Below are experts of layer 2 (counted from 0) of a mixture-of-experts language model. Rows are named up (a neuron's input weights, with its number) and show model dimensions 0-223. Each number is 200 + 40 x the weight over its row's rms, rounded and kept within 0 to 999.
Before each expert's rows: a language model's description of what the expert responds to. This comes from a sample of Wikipedia text that the model never trained on.

# expert 57
It responds to: Relative pronouns and 'ta'
up0,169,225,308,172,184,160,198,174,209,260,261,113,226,208,110,269,185,196,261,191,275,232,184,170,232,208,135,195,200,213,190,195,234,206,259,161,261,192,214,226,234,182,154,170,131,234,137,230,324,169,219,233,188,166,196,202,260,239,229,122,230,126,168,206,277,268,261,152,260,138,186,197,189,207,180,154,166,135,178,166,206,190,215,212,267,221,162,210,172,194,194,196,204,239,154,236,179,148,253,167,188,201,133,240,195,162,236,224,236,150,136,141,229,259,209,170,250,137,175,250,208,260,169,254,194,259,190,176,218,208,149,209,187,173,216,255,174,167,198,199,224,264,243,110,242,130,168,165,219,92,194,220,195,232,153,217,241,223,191,195,187,164,234,176,175,160,181,161,209,186,173,211,150,177,140,210,233,188,218,217,250,194,167,281,214,196,154,263,163,204,169,172,193,214,157,235,183,179,192,201,234,273,160,129,192,164,250,211,275,181,164,241,206,184,235,212,246,189,221,224,217,259,158,159
up1,185,180,140,203,204,204,200,186,201,231,256,209,166,181,226,240,193,200,181,233,185,194,171,182,255,185,169,206,261,235,195,181,176,212,143,245,163,199,199,213,139,227,134,181,116,239,225,265,227,254,276,200,195,183,236,143,303,211,233,166,240,184,242,199,241,163,159,226,230,159,119,161,95,136,226,119,173,186,188,117,235,165,239,222,229,133,236,166,205,213,131,262,262,165,178,207,190,201,195,176,186,225,130,165,193,254,212,159,141,233,259,154,156,203,197,256,245,257,158,201,229,210,211,235,229,190,171,176,248,157,213,237,170,225,218,236,117,176,152,213,213,271,195,205,159,183,232,196,220,215,164,239,162,279,254,240,219,149,210,327,210,198,134,201,245,175,209,221,226,244,143,286,214,196,168,235,231,162,193,222,238,176,234,212,180,221,114,211,128,129,224,244,188,306,154,236,193,151,164,199,132,198,145,252,151,183,146,173,158,184,199,215,233,225,179,217,209,183,252,214,189,230,178,145
up2,197,128,227,192,215,263,234,155,236,214,246,205,175,133,233,223,212,251,140,129,223,244,238,208,175,207,170,187,110,162,150,141,192,163,306,175,203,126,216,282,189,217,146,180,125,205,160,195,238,195,160,207,187,298,188,214,161,178,236,176,149,193,212,259,189,153,269,254,182,163,202,203,221,234,178,223,219,207,154,279,180,172,187,160,211,214,191,178,190,201,166,207,208,210,187,206,144,225,221,166,225,212,181,214,178,185,115,233,248,205,252,180,211,249,244,159,213,198,190,200,159,248,159,156,173,275,255,204,232,195,258,202,214,250,110,184,221,177,252,241,228,206,200,199,281,184,197,176,232,228,184,183,233,187,206,201,234,204,191,280,168,222,247,168,77,155,237,208,144,190,164,192,180,247,176,176,265,207,204,169,224,279,235,231,181,197,131,128,158,251,241,205,149,161,195,215,236,203,180,135,170,129,291,169,153,236,250,184,248,281,184,263,225,236,142,160,180,124,223,164,233,166,137,218
up3,232,151,174,252,233,185,223,218,233,203,137,165,196,199,146,296,189,258,210,247,309,165,130,281,217,160,163,216,187,245,221,177,186,155,229,142,246,155,173,179,208,213,201,161,162,219,246,131,166,224,168,300,218,213,189,187,167,140,221,251,249,238,223,144,208,204,298,183,193,186,182,195,146,194,102,184,209,194,198,167,280,184,184,274,200,193,264,191,244,285,183,227,186,220,197,169,233,208,247,169,139,205,214,214,199,214,208,188,173,167,209,193,180,201,120,183,205,233,207,142,135,254,238,214,262,288,236,174,248,214,191,279,285,232,111,141,187,157,183,148,203,209,186,203,217,183,268,181,167,218,149,255,185,136,153,169,198,143,158,273,195,215,226,212,182,190,228,190,116,228,178,234,158,203,238,172,213,117,205,272,120,168,266,235,171,179,234,244,229,216,230,136,171,244,169,153,202,189,176,216,225,185,159,234,220,142,182,215,200,218,157,207,208,178,227,158,193,192,203,222,190,118,197,238
up4,164,206,195,153,204,243,210,176,230,199,234,179,218,191,152,289,207,257,137,212,182,208,243,228,216,249,149,207,166,184,229,159,265,177,195,215,149,203,187,188,173,193,155,182,279,213,129,208,149,216,213,347,219,191,226,197,137,256,253,233,191,221,203,218,205,143,151,288,217,193,216,264,186,130,117,201,205,211,225,197,246,176,148,283,185,218,226,224,232,233,187,215,202,216,167,248,146,215,230,299,256,195,156,182,204,163,229,223,147,224,277,194,160,154,172,176,237,251,127,171,260,212,211,173,175,194,247,164,276,221,186,159,253,205,237,275,156,194,219,288,165,204,180,214,217,126,238,101,190,232,156,229,206,193,159,189,162,212,227,136,203,146,143,195,230,182,216,284,189,211,258,239,198,243,178,206,183,238,189,189,206,159,187,198,200,245,169,184,177,221,246,170,109,212,147,198,238,245,223,190,260,181,241,230,136,241,245,213,165,205,296,226,215,177,242,148,237,150,135,194,226,229,195,128
up5,235,254,237,130,165,189,161,239,202,199,166,158,173,177,153,192,228,186,182,237,186,207,215,184,169,150,179,135,128,239,204,183,164,233,169,261,180,189,294,213,220,170,224,144,252,137,257,270,230,185,282,128,213,242,218,179,176,191,171,224,143,147,169,241,205,217,171,220,163,230,193,126,199,267,190,224,181,111,235,202,194,172,119,192,180,153,208,155,204,169,173,230,166,194,169,194,241,230,240,170,205,315,225,176,193,136,216,193,247,237,149,147,202,185,161,236,115,262,215,198,226,195,211,186,231,227,205,194,233,234,203,167,262,184,185,127,223,256,111,126,273,128,202,172,178,139,201,138,187,144,199,212,230,239,207,107,183,205,190,224,187,285,244,162,217,249,227,169,171,241,206,227,195,178,191,184,197,238,302,230,183,204,224,168,174,230,189,185,235,204,248,147,274,213,176,244,283,148,192,248,220,216,186,119,177,184,199,177,197,155,194,196,227,217,245,170,240,215,93,170,221,235,232,277
up6,289,123,219,160,189,155,287,223,199,175,184,192,220,269,135,241,219,215,241,261,174,200,205,158,187,139,210,173,121,247,220,179,190,252,245,174,236,266,266,229,160,231,223,229,182,146,240,181,157,172,195,179,174,217,271,192,209,214,181,246,230,140,167,138,181,234,213,142,268,179,220,243,191,204,190,150,212,185,189,157,111,274,220,248,217,230,186,178,188,230,190,198,244,144,170,202,200,183,238,222,165,195,275,243,235,251,199,210,143,195,135,223,210,253,132,162,208,193,194,214,180,211,203,157,252,178,247,223,206,143,175,138,176,202,197,216,190,196,235,209,185,244,111,218,221,202,200,221,208,178,201,179,227,149,245,177,162,210,189,178,152,132,262,183,181,138,223,178,207,237,189,216,292,192,236,110,250,232,179,312,229,141,141,198,112,222,198,222,158,206,164,200,175,139,250,177,144,197,162,231,186,233,191,258,260,155,289,141,159,259,218,204,217,194,150,196,131,196,143,269,184,132,180,266
up7,181,144,145,176,185,244,218,185,236,253,164,159,254,182,173,275,212,221,137,170,171,215,164,164,212,208,238,138,230,224,224,215,155,216,179,80,183,247,232,210,231,154,184,132,244,242,246,131,173,197,219,202,216,271,180,176,190,209,163,161,254,106,213,240,170,205,187,255,193,244,204,119,163,217,178,246,302,205,197,220,161,179,228,175,188,290,171,260,245,202,193,253,190,218,188,211,203,160,206,211,199,198,206,200,132,125,144,209,214,247,219,170,159,176,151,199,197,168,304,150,235,208,231,254,161,200,261,208,183,199,250,242,188,210,171,145,205,234,225,194,143,307,219,247,247,184,224,218,125,252,222,202,217,207,170,222,245,215,233,281,263,220,178,151,274,128,169,233,214,150,191,275,201,190,143,183,269,149,238,130,204,118,189,204,181,239,217,236,213,254,245,188,245,183,235,228,164,152,191,248,156,186,224,193,133,187,220,168,182,236,221,175,215,171,201,193,193,260,127,239,244,249,173,143
up8,160,145,222,226,183,187,180,216,259,244,223,209,183,225,264,242,201,190,235,165,211,189,194,263,201,162,237,214,181,193,205,242,263,208,199,161,172,283,207,228,156,176,237,248,182,190,238,241,202,225,224,275,130,168,163,125,201,214,186,181,233,214,200,153,214,175,170,205,137,209,172,164,188,187,272,245,222,185,198,192,175,198,225,210,207,157,147,189,284,291,144,215,190,221,152,217,183,226,206,183,202,181,187,296,151,228,199,172,167,183,161,165,222,192,125,178,204,165,208,190,203,157,186,206,206,152,253,189,181,213,147,206,189,162,153,258,252,209,212,195,233,242,130,190,177,207,115,200,232,227,160,237,193,231,239,213,292,111,185,130,204,223,181,160,186,217,134,227,185,104,170,163,149,188,212,239,198,254,182,259,220,272,238,168,178,186,168,234,214,205,168,173,245,207,202,292,167,256,236,244,208,165,184,105,325,198,224,200,196,193,206,330,89,187,238,235,274,195,145,136,209,118,169,228
up9,153,218,150,240,182,202,188,103,171,179,186,198,225,229,166,228,150,136,281,236,130,155,248,178,172,223,187,290,199,197,157,150,200,174,216,195,257,273,230,144,245,205,148,161,101,186,192,121,252,211,231,219,224,151,186,113,201,216,260,204,270,179,193,189,151,229,157,204,160,224,234,215,201,176,219,216,173,127,195,239,245,229,152,160,181,249,210,153,163,280,118,206,291,254,204,222,229,291,185,150,211,180,192,140,139,235,150,205,156,163,210,176,178,216,261,215,118,217,167,182,163,221,263,205,190,284,204,167,184,199,214,191,158,177,254,263,197,198,244,237,206,187,229,172,218,216,171,196,187,185,186,193,212,244,218,195,179,158,258,229,191,200,175,239,213,261,226,242,133,216,209,225,185,138,220,179,223,133,172,203,211,126,181,269,242,226,199,305,147,196,184,155,231,181,167,208,139,235,201,157,164,198,221,204,161,200,219,159,222,290,122,224,204,279,163,210,244,174,134,221,177,165,234,203
up10,204,211,237,164,324,130,227,204,148,172,190,172,233,213,223,180,221,281,146,205,184,190,250,267,134,233,247,199,188,174,268,211,160,180,115,276,191,179,138,297,243,205,225,236,206,222,250,202,191,162,195,154,214,223,257,184,217,232,165,190,269,186,183,223,92,219,179,208,207,199,218,151,256,188,140,237,205,195,152,264,173,264,132,221,168,183,232,186,109,212,263,161,222,222,195,235,224,198,175,154,172,220,264,206,217,232,199,241,240,291,178,173,155,184,302,199,179,292,210,169,174,194,202,209,204,250,288,187,119,239,236,188,232,212,251,210,226,221,181,222,252,244,205,257,195,212,221,154,185,203,204,284,222,219,179,240,233,193,250,169,171,200,166,148,179,177,175,248,192,145,124,277,227,159,243,234,157,130,199,151,208,147,221,171,168,230,157,183,227,142,205,188,195,219,222,257,145,98,199,194,203,222,216,176,193,170,214,217,247,178,180,145,200,159,203,201,261,207,157,218,246,184,155,178
up11,222,259,190,247,224,242,156,165,230,131,191,249,93,229,224,148,253,205,268,219,190,219,152,226,202,177,224,203,133,117,200,177,209,86,152,228,186,183,233,239,236,193,239,242,233,200,165,173,205,164,157,265,105,191,210,157,175,146,240,187,237,184,277,211,206,158,235,199,212,205,168,186,281,195,223,303,256,213,176,161,134,166,298,178,171,149,170,198,138,205,204,245,182,164,195,201,146,198,226,182,247,245,197,241,175,217,126,242,244,195,235,216,244,223,261,119,193,208,245,191,223,244,220,239,172,241,195,184,203,156,153,153,152,165,113,237,228,268,152,152,259,218,172,213,198,154,156,218,216,211,215,203,229,179,162,255,233,210,209,234,155,221,184,250,197,155,236,197,238,204,177,192,229,202,195,201,155,166,180,214,239,236,176,179,192,256,148,238,123,244,163,163,228,158,87,115,171,225,201,212,190,170,216,195,175,227,205,293,216,228,231,198,256,120,152,188,189,258,178,188,198,207,267,195
up12,229,193,203,250,183,155,190,251,181,221,220,239,191,246,111,186,212,201,233,148,165,286,260,197,214,177,178,186,163,151,236,225,202,174,187,196,185,128,228,274,149,234,159,176,200,113,170,249,230,198,157,194,170,220,231,223,175,230,158,157,140,204,177,194,190,156,193,196,280,252,157,189,209,161,249,233,245,190,241,189,184,194,162,226,208,193,150,241,216,190,148,207,217,203,213,247,181,202,124,261,163,156,248,226,210,249,181,131,267,241,146,178,206,195,207,244,244,184,212,158,212,185,181,236,219,134,121,210,252,155,232,261,193,180,119,233,152,158,266,173,210,232,178,211,191,151,203,167,157,253,222,278,220,239,252,208,191,179,154,263,217,139,206,233,205,201,215,204,186,172,204,200,236,107,184,172,243,221,318,239,146,250,168,180,185,232,173,162,202,134,190,133,177,137,158,203,209,219,196,139,129,173,338,225,175,168,204,212,217,192,247,231,204,155,259,148,256,265,209,244,239,227,172,310
up13,237,206,268,186,141,130,211,147,204,143,230,128,179,225,188,141,215,124,180,186,213,189,192,156,213,188,241,196,251,255,259,227,244,159,188,140,197,220,261,176,157,200,206,248,194,228,194,229,220,237,198,208,177,137,216,167,223,219,163,199,146,233,196,222,250,272,131,186,209,162,150,234,232,153,148,213,152,181,170,185,197,160,225,245,210,155,256,209,146,170,212,192,177,224,191,258,167,267,300,223,273,254,212,162,260,150,183,231,162,136,155,182,287,246,171,253,182,255,156,219,165,304,145,265,121,230,268,206,196,165,204,240,162,177,166,164,152,153,196,230,230,203,216,217,187,157,190,213,140,206,236,252,205,162,186,232,228,223,135,231,243,226,152,234,192,222,223,209,173,197,232,224,179,264,149,258,171,203,162,209,161,232,233,298,208,218,121,227,221,182,135,204,257,226,190,222,253,283,204,187,295,167,161,222,245,221,199,159,208,131,165,265,165,168,233,193,220,187,209,239,210,136,220,138
up14,184,191,244,217,191,157,104,280,194,169,222,165,237,109,237,234,210,176,235,214,213,279,239,199,252,204,198,219,205,162,149,172,166,216,240,137,184,120,125,206,196,266,223,203,284,257,214,174,171,121,207,166,215,169,229,99,160,242,135,167,212,179,232,167,206,192,235,131,203,201,178,171,253,153,176,225,236,282,169,189,162,210,175,267,191,176,201,189,181,258,187,178,222,211,168,145,177,221,232,162,161,280,159,189,205,152,229,170,189,266,262,237,169,248,262,195,217,228,83,195,205,232,124,171,188,182,131,167,233,193,194,294,177,248,165,186,270,192,137,218,225,202,282,192,188,255,205,157,220,138,253,177,179,198,136,184,178,145,216,173,147,149,179,233,213,149,151,127,189,175,250,173,273,175,177,151,222,215,207,205,148,195,210,215,183,260,226,210,184,184,272,176,270,179,230,227,193,219,213,217,145,249,200,232,216,219,223,177,221,158,201,188,150,240,215,158,210,239,206,155,148,260,250,166